Experts of a small language model.
Size: 9 layers, width 256, vocabulary 12677.
Below are experts of layer 6 (counted from 0) of a mixture-of-experts language model. Rows are named router (the router's row for the expert), gate (a neuron's input weights, with its number), up (a neuron's input weights, with its number), down (a neuron's output weights, with its number) and show model dimensions 0-255. Each number is 50 + 10 x the weight over its row's rms, rounded and kept within 0 to 99.
Before each expert's rows: a language model's description of what the expert responds to; "comes after" lists some tokens at least twice as common just before its tokens as in all text. This comes from a sample of Wikipedia text that the model never trained on. Tokens count by the router's weight.

# expert 10
Dates and measured values
comes after: " ", "19", "20", "–", " his", " —"
router:53 43 63 62 61 52 62 44 41 46 58 48 58 36 35 39 41 60 59 64 18 57 62 36 61 52 44 42 47 34 65 52 44 49 44 56 52 41 40 58 59 41 39 47 56 48 49 55 48 52 43 41 60 53 45 59 43 30 44 46 56 45 45 32 55 27 52 44 38 50 56 57 55 56 49 29 53 46 54 36 55 45 41 60 53 51 74 56 53 45 17 43 35 46 47 56 35 63 36 53 40 41 68 40 56 54 38 53 48 62 45 58 48 38 42 39 38 43 52 44 53 58 62 34 47 35 42 32 36 51 46 61 56 60 56 57 55 43 44 50 48 35 59 46 46 57 32 48 47 46 61 51 54 45 43 45 53 55 63 50 38 65 47 50 46 49 84 52 53 51 44 46 63 52 53 46 36 57 64 39 65 54 62 57 46 46 66 47 37 57 54 47 52 50 60 64 51 41 35 68 49 56 43 51 40 55 22 54 36 46 22 58 40 58 47 44 45 56 57 52 38 44 62 33 59 42 51 68 24 50 48 50 59 34 48 50 54 37 59 45 59 56 39 32 51 49 41 53 33 63 47 39 50 54 66 59
gate0:58 54 70 75 51 54 50 45 46 39 68 32 56 55 56 51 64 61 61 53 57 60 42 31 48 56 32 32 65 53 52 58 67 49 38 33 57 33 48 33 66 49 29 40 48 43 48 46 52 52 48 49 57 46 29 52 47 45 31 56 42 47 53 42 44 61 43 52 50 46 65 51 51 40 55 46 54 40 48 45 40 52 53 46 73 42 42 44 50 49 47 51 53 61 55 53 48 59 52 51 39 69 42 51 41 55 37 34 45 47 42 63 54 51 35 42 49 48 52 50 64 43 56 48 62 64 56 44 32 39 23 49 45 44 71 59 60 61 37 46 45 40 67 42 49 45 62 53 46 29 54 55 40 41 49 37 51 67 61 50 57 59 45 64 40 54 42 51 59 55 41 51 37 41 61 45 42 60 53 50 67 52 68 63 58 64 71 42 48 73 72 36 47 38 62 69 52 36 32 51 52 34 41 55 66 47 55 40 58 52 47 38 31 41 41 61 48 62 51 55 55 46 54 53 32 50 48 57 45 53 46 49 69 58 57 43 52 30 67 43 49 31 41 52 38 61 45 60 37 47 54 54 60 40 43 56
up0:71 51 67 66 59 57 69 44 38 41 60 22 66 48 50 45 58 55 58 55 39 46 44 45 56 66 32 17 56 53 43 67 61 51 54 42 66 32 47 44 63 48 34 48 48 27 37 45 61 50 45 49 51 40 42 46 46 41 29 51 50 56 56 45 36 54 46 54 57 54 64 45 56 47 55 43 51 54 39 42 38 41 47 48 58 48 54 53 35 43 57 54 47 65 55 57 45 56 61 52 48 75 41 51 51 58 47 45 28 65 25 44 60 52 36 48 35 46 54 47 65 40 51 51 50 57 50 50 47 45 46 51 48 52 55 68 50 55 29 42 57 46 75 38 55 38 45 48 36 41 45 47 47 41 48 51 66 58 64 66 48 39 46 61 35 48 48 46 58 55 42 46 49 40 50 32 50 54 46 36 61 49 68 63 53 38 51 44 53 60 68 43 58 41 56 49 53 46 35 40 46 41 51 52 61 46 48 42 53 55 43 46 27 38 51 66 38 57 61 49 52 52 43 54 31 55 74 58 51 67 42 59 68 50 55 45 56 34 59 44 45 34 48 59 39 41 57 66 36 50 49 60 64 28 42 51
down0:46 43 46 61 36 42 53 43 60 44 48 56 41 52 16 74 48 59 67 44 55 63 39 58 32 41 41 38 62 46 52 53 67 60 46 63 40 53 39 33 47 55 54 58 42 36 65 51 58 45 51 65 41 60 48 45 45 52 42 52 58 43 63 35 45 48 53 58 44 58 62 47 61 31 46 59 45 46 65 49 41 50 53 37 28 63 46 51 42 58 44 59 62 50 35 47 57 48 59 55 33 43 66 48 55 38 50 66 30 66 55 35 56 60 42 43 38 51 75 36 52 63 43 52 58 60 45 50 55 56 54 49 42 32 51 40 52 68 34 49 54 50 31 48 59 69 67 58 66 43 56 49 61 43 39 40 41 29 43 47 52 55 43 52 46 57 52 38 34 58 40 56 47 30 53 49 43 62 50 50 43 34 71 58 55 57 54 56 57 56 69 68 49 61 75 42 56 56 47 44 62 49 52 41 52 68 46 49 53 51 41 53 37 59 59 47 66 49 33 50 39 41 52 55 47 56 41 64 55 51 53 52 52 44 50 51 48 52 35 63 43 44 57 36 64 69 54 46 50 53 39 48 40 50 29 32
gate1:65 59 38 54 52 40 44 36 43 46 48 64 59 46 53 37 50 60 67 53 61 51 46 42 61 67 44 36 54 51 43 73 58 62 46 39 56 51 59 36 63 53 33 45 42 41 39 42 58 47 60 42 66 43 51 48 31 35 55 63 33 40 57 52 61 43 27 39 43 47 66 63 58 48 46 48 44 47 41 53 55 57 65 43 58 58 38 49 49 59 34 58 36 43 58 51 52 37 43 40 68 51 49 47 54 56 57 38 54 57 48 60 64 54 51 36 44 47 43 67 52 48 50 45 54 43 38 45 37 30 86 33 54 45 43 49 39 55 39 38 43 46 51 54 50 47 35 50 48 47 47 52 59 52 30 43 48 52 34 63 49 47 52 45 60 36 55 26 51 52 48 49 63 44 35 50 62 65 41 54 50 53 54 73 48 79 57 56 46 54 59 49 60 44 49 43 50 32 43 39 69 59 42 59 26 70 52 48 48 53 47 40 56 51 40 50 44 57 51 46 50 55 61 66 39 41 47 53 58 47 49 48 78 54 53 33 43 46 55 58 59 69 38 52 32 59 56 41 27 39 51 38 40 45 45 60
up1:54 55 48 69 62 41 43 42 48 51 45 51 58 43 53 41 51 55 59 45 52 58 45 38 52 73 41 38 60 50 45 77 55 62 38 45 52 52 61 39 65 69 32 46 41 31 40 49 59 45 52 41 51 48 45 52 36 33 57 57 24 44 60 50 48 45 34 46 50 52 68 67 57 50 28 55 47 47 39 41 50 59 71 49 64 57 38 54 56 57 33 49 34 42 60 52 52 47 37 41 54 59 42 48 57 56 47 42 53 53 39 71 53 54 48 41 54 42 42 63 48 51 46 53 54 36 39 47 44 34 75 37 55 44 53 52 44 55 33 43 52 35 63 37 54 55 44 60 39 51 47 56 49 45 28 49 44 48 37 51 56 47 62 57 57 26 51 41 47 47 37 46 57 44 33 45 53 67 49 63 58 53 50 79 55 83 57 48 49 57 55 55 53 47 55 43 62 32 38 39 57 50 34 61 34 60 48 44 46 54 51 55 55 45 49 55 42 56 53 48 52 48 56 65 45 39 43 56 57 47 49 47 60 60 42 24 49 38 57 58 65 62 36 47 33 63 59 62 28 37 50 42 35 44 42 64
down1:53 35 45 76 29 46 51 40 46 42 37 60 51 40 46 50 49 57 47 43 57 61 38 57 70 64 55 59 36 34 36 62 59 63 50 39 47 39 50 41 61 46 36 65 50 52 68 53 57 53 44 44 53 67 41 46 15 68 77 63 43 61 64 57 46 59 39 46 43 48 40 49 52 34 39 57 50 30 32 29 62 53 29 60 56 47 44 62 29 58 48 48 59 31 47 58 57 43 58 64 52 49 37 41 46 47 46 66 41 51 56 59 60 60 45 59 43 54 52 60 41 43 29 64 67 57 46 60 55 50 50 39 63 52 44 53 52 44 45 49 55 51 62 54 42 54 54 46 54 50 46 56 60 65 59 53 37 65 56 48 54 60 50 44 75 55 44 53 58 58 44 55 49 57 49 44 55 35 37 56 60 60 50 59 56 60 45 47 60 52 61 42 44 31 32 54 58 42 62 39 72 45 59 44 53 59 60 51 44 49 48 45 53 32 56 53 39 43 48 64 52 46 63 46 51 60 36 58 62 46 49 48 41 32 49 52 31 67 47 44 61 47 60 51 55 58 54 61 57 52 68 58 46 34 48 32
gate2:46 54 62 70 38 63 56 43 70 50 53 43 60 44 49 56 69 66 57 43 52 67 80 38 42 42 49 29 39 51 41 37 51 33 43 50 46 60 59 48 56 39 57 65 55 68 72 45 45 46 58 52 47 60 41 59 48 42 50 41 50 55 56 50 50 60 51 54 60 54 58 55 38 37 53 55 50 28 55 42 49 35 52 56 64 54 55 58 57 55 47 21 45 50 47 37 28 45 44 46 36 48 62 63 47 52 57 39 38 43 45 66 41 59 39 61 48 40 46 68 78 52 31 57 61 27 41 37 34 54 46 43 41 49 66 49 66 58 54 55 28 52 61 48 56 56 45 52 57 36 64 59 40 57 57 65 48 53 55 45 43 42 45 42 49 47 56 59 55 50 52 53 48 37 57 52 39 47 52 53 53 44 54 62 53 66 67 29 47 66 44 39 59 50 42 56 61 53 45 73 55 49 37 54 41 64 64 41 38 52 57 62 47 35 47 63 45 50 34 43 44 49 52 61 46 39 64 31 38 47 54 51 53 69 55 69 47 38 51 58 63 60 37 40 54 47 43 46 64 50 54 53 55 36 52 44
up2:49 62 65 70 52 60 63 40 58 36 47 54 55 46 45 64 68 58 58 43 52 70 72 44 45 44 44 19 45 54 45 42 44 46 41 49 48 62 50 47 54 44 55 61 62 56 68 56 48 41 43 59 57 57 38 46 38 44 53 37 56 53 47 51 57 48 54 49 60 54 57 34 31 41 65 59 62 32 57 39 46 45 47 56 59 57 52 52 56 54 48 28 52 58 45 43 29 55 43 47 35 47 59 55 41 63 47 48 42 40 59 58 41 61 42 61 45 31 47 77 67 63 30 51 58 26 41 49 35 50 48 47 43 59 62 46 68 47 50 55 39 54 59 32 52 50 46 58 61 39 67 67 34 61 49 64 47 49 54 54 54 39 52 39 47 43 53 56 50 52 51 53 47 47 61 53 37 42 43 51 53 47 49 52 53 66 60 30 42 61 49 39 56 54 41 49 68 52 50 78 51 55 31 57 49 68 60 42 28 50 54 64 61 33 57 54 40 58 38 46 43 46 59 55 54 42 68 31 32 57 65 53 49 61 63 61 47 37 53 54 57 51 37 37 50 53 40 42 69 51 53 67 51 39 48 44
down2:37 41 50 59 47 62 57 51 51 55 40 59 45 52 46 62 51 45 56 38 27 45 59 51 42 59 63 45 42 55 52 58 41 27 39 64 42 55 53 43 70 52 43 60 66 64 48 39 53 45 52 58 50 56 47 43 57 49 52 46 44 78 62 47 49 54 59 34 38 37 47 42 57 64 25 58 56 32 60 50 52 45 51 50 56 70 38 67 44 62 44 42 43 44 47 43 42 42 56 28 55 44 63 56 41 46 50 47 46 53 58 54 43 67 36 41 48 48 55 42 45 53 58 46 69 47 42 50 45 41 45 53 62 53 48 49 60 58 48 60 50 51 45 47 43 50 58 32 48 48 57 56 58 61 45 61 46 66 53 51 65 47 37 53 25 62 43 55 51 49 50 72 79 61 37 49 57 38 40 41 39 68 59 44 37 35 62 58 65 50 65 56 43 43 44 44 64 36 62 55 60 67 60 51 53 54 57 59 49 54 49 59 26 59 68 31 46 67 50 45 52 50 53 44 30 45 67 41 46 64 63 51 47 45 47 46 43 29 35 57 33 49 36 44 32 43 50 42 56 34 56 54 79 43 41 45
gate3:38 56 66 58 46 43 63 67 53 53 51 40 48 73 46 31 57 46 45 46 62 64 43 44 41 51 61 44 32 45 40 28 55 57 62 49 53 54 45 48 64 51 47 55 46 47 49 55 52 39 63 58 45 54 38 57 44 36 44 43 59 48 56 58 59 42 51 62 44 34 48 58 34 50 41 51 49 35 65 39 50 41 49 60 65 55 45 47 58 50 40 47 49 51 64 60 56 48 38 51 39 66 65 50 42 55 27 45 47 59 65 51 45 52 49 32 64 24 60 69 42 65 62 53 60 43 41 38 40 43 41 71 60 52 69 63 56 40 41 51 44 55 56 31 58 40 55 49 31 55 50 51 30 42 47 60 51 55 41 40 56 60 42 59 34 52 61 62 50 57 39 62 61 34 61 46 53 51 53 51 57 41 42 50 34 62 55 41 43 62 53 36 77 64 49 37 64 52 41 42 49 44 46 46 58 36 30 37 41 50 54 60 60 39 68 40 46 49 56 55 52 54 44 43 50 64 63 41 42 51 29 27 54 38 49 29 73 48 63 48 70 57 44 52 52 49 58 41 68 52 43 44 40 51 52 51
up3:27 55 64 58 47 42 55 70 53 55 48 28 48 67 40 36 45 40 35 40 63 54 42 42 39 50 63 47 24 50 40 28 54 55 70 52 47 45 42 56 57 45 54 59 45 51 50 57 38 39 53 56 36 58 43 53 51 27 50 47 62 49 53 58 64 50 57 60 44 46 47 58 39 41 45 59 48 38 48 44 52 48 45 58 55 48 45 47 53 50 53 58 47 53 53 62 62 49 38 48 37 71 62 42 48 54 33 47 35 67 54 53 58 43 40 37 58 37 54 66 52 63 70 47 60 39 52 29 45 41 42 74 59 49 67 62 59 44 45 58 53 53 59 42 53 37 49 48 46 56 46 59 26 46 53 40 59 60 58 41 61 62 29 56 38 59 52 56 60 43 40 52 54 33 66 43 53 62 48 46 56 45 44 53 40 54 48 47 45 60 47 56 63 59 50 28 48 58 43 42 45 40 45 44 57 49 31 39 39 57 57 58 58 31 78 38 53 52 60 55 49 54 45 35 62 53 59 39 42 42 32 37 51 46 63 31 69 42 62 56 73 56 51 57 59 46 59 48 63 58 47 45 29 63 54 36
down3:63 58 45 54 73 66 72 74 57 42 52 58 44 46 58 48 66 61 64 37 37 58 34 59 59 51 60 52 49 59 56 45 38 41 51 47 47 50 34 68 48 75 59 37 46 33 58 54 64 44 53 52 40 30 36 56 30 49 46 50 65 42 39 50 56 60 45 42 47 56 38 38 40 46 46 50 69 61 57 48 43 56 54 60 62 29 52 65 48 61 64 61 47 41 67 54 59 56 54 43 38 46 52 56 49 46 46 57 49 44 54 34 54 44 47 40 48 45 47 42 54 51 45 54 59 59 34 48 51 56 52 62 53 65 43 41 47 58 53 67 59 39 36 45 53 59 41 41 68 50 68 54 48 51 72 19 45 59 44 49 65 41 55 47 52 49 54 38 42 51 56 33 47 52 58 50 43 50 62 51 54 39 46 43 50 51 61 58 47 61 63 52 45 64 48 45 51 42 35 36 47 57 47 40 51 41 17 67 36 53 48 65 60 44 40 47 54 68 39 48 48 50 38 50 59 49 60 41 42 64 56 30 58 46 47 55 26 66 53 27 47 37 69 63 51 59 37 44 52 52 39 53 59 54 47 42